config = dict(
    num_hidden_layers=18,
    hidden_size=512,
    n_experts=48,
    d_expert=160,
    d_shared_expert=0,
    hidden_act='geglu',
    moe_layers=[2, 3, 4, 5, 6, 7, 8, 9, 10, 11, 12, 13, 14, 15, 16, 17],
    router_score='softmax',
    balance_bias=False,
    init_std_router=0.0195,
    norm='rmsnorm',
    tie_word_embeddings=True,
    optimizer='soap_variant',
    max_seq_len=1024,
)
Below are experts of layer 13 (counted from 0) of a mixture-of-experts language model. Rows are named router (the router's row for the expert) and show model dimensions 224-255. Each number is 500 + 25 x the weight over its row's rms, rounded and kept within 0 to 999. Numbers have three digits each.
Before each expert's rows: "comes after" lists some tokens at least twice as common just before its tokens as in all text; "raises" lists some tokens whose logits its average output raises strongly, later layers aside. This comes from a sample of Wikipedia text that the model never trained on. Tokens count by the router's weight.

# expert 29
comes after: ".", " was", " is", " It", " it", " and"
raises: " a", " the", " in"
router:503505506467473487543486480489500504533458502519545525479500501486506475533490476462490527479500

# expert 46
comes after: " ", " on", " in", "–", "On", "In"
raises: ",", " or", " ", " of", "–"
router:546562486522515473514499480484502489512541480495502532491510502522505535491512511514508493515534

# expert 37
comes after: " |", " ", "|", "–", ";", "(s"
raises: " |", " final", "_{"
router:506507482535492529531470493537491501493484520470524510504504513510529528495485464521480511476488

# expert 12
comes after: " the", " National", " of", " and", " Air", "'s"
raises: " of", ",", " and", " in", ";", "."
router:472465494523496512508494485525505507527495482514492476503481516482480491496511497536488480543502

# expert 32
comes after: " ", ",", ".", " $", ":", "10"
raises: ",", " |", ".", " |\n", "0", ";"
router:541488515523501481538506485501535470510495527494488492505492506469546480532491532484440485546491

# expert 39
comes after: ".", ",", " The", "The", " New", " where"
raises: " was", " played", "'s", " also", " added", " used"
router:502504486516505473510514508484500451511427540528528459539509533462500478515523494499472525505515

# expert 0
comes after: "20", " ", "19", "–", " C", " P"
raises: "13", "15", "18", "12", "17", "14"
router:489514523454519516479493509486501541505511483480507476483482505512534535465530477529499473485505

# expert 14
comes after: " |", "–", "==", "20", "|", " United"
raises: " |", " |\n", "^{", " [", " |\n\n", " or"
router:525496493518533518539493512474530486538461558517496497538495467520486476452476521506430522534506

# expert 4
comes after: " to", " was", " he", " and", " also", " who"
raises: " the", " ", " in", " a", ",", " to"
router:512479501499497495502501494507508517497475476502488490551519558506493512500493538482466485469520

# expert 41
comes after: " |", ";", ":", "0", " /", "1"
raises: "1", "19", "10", "11", "0", "2"
router:491449512482541461480539525507487504522524467489496486485479480470528504506469523504533489477486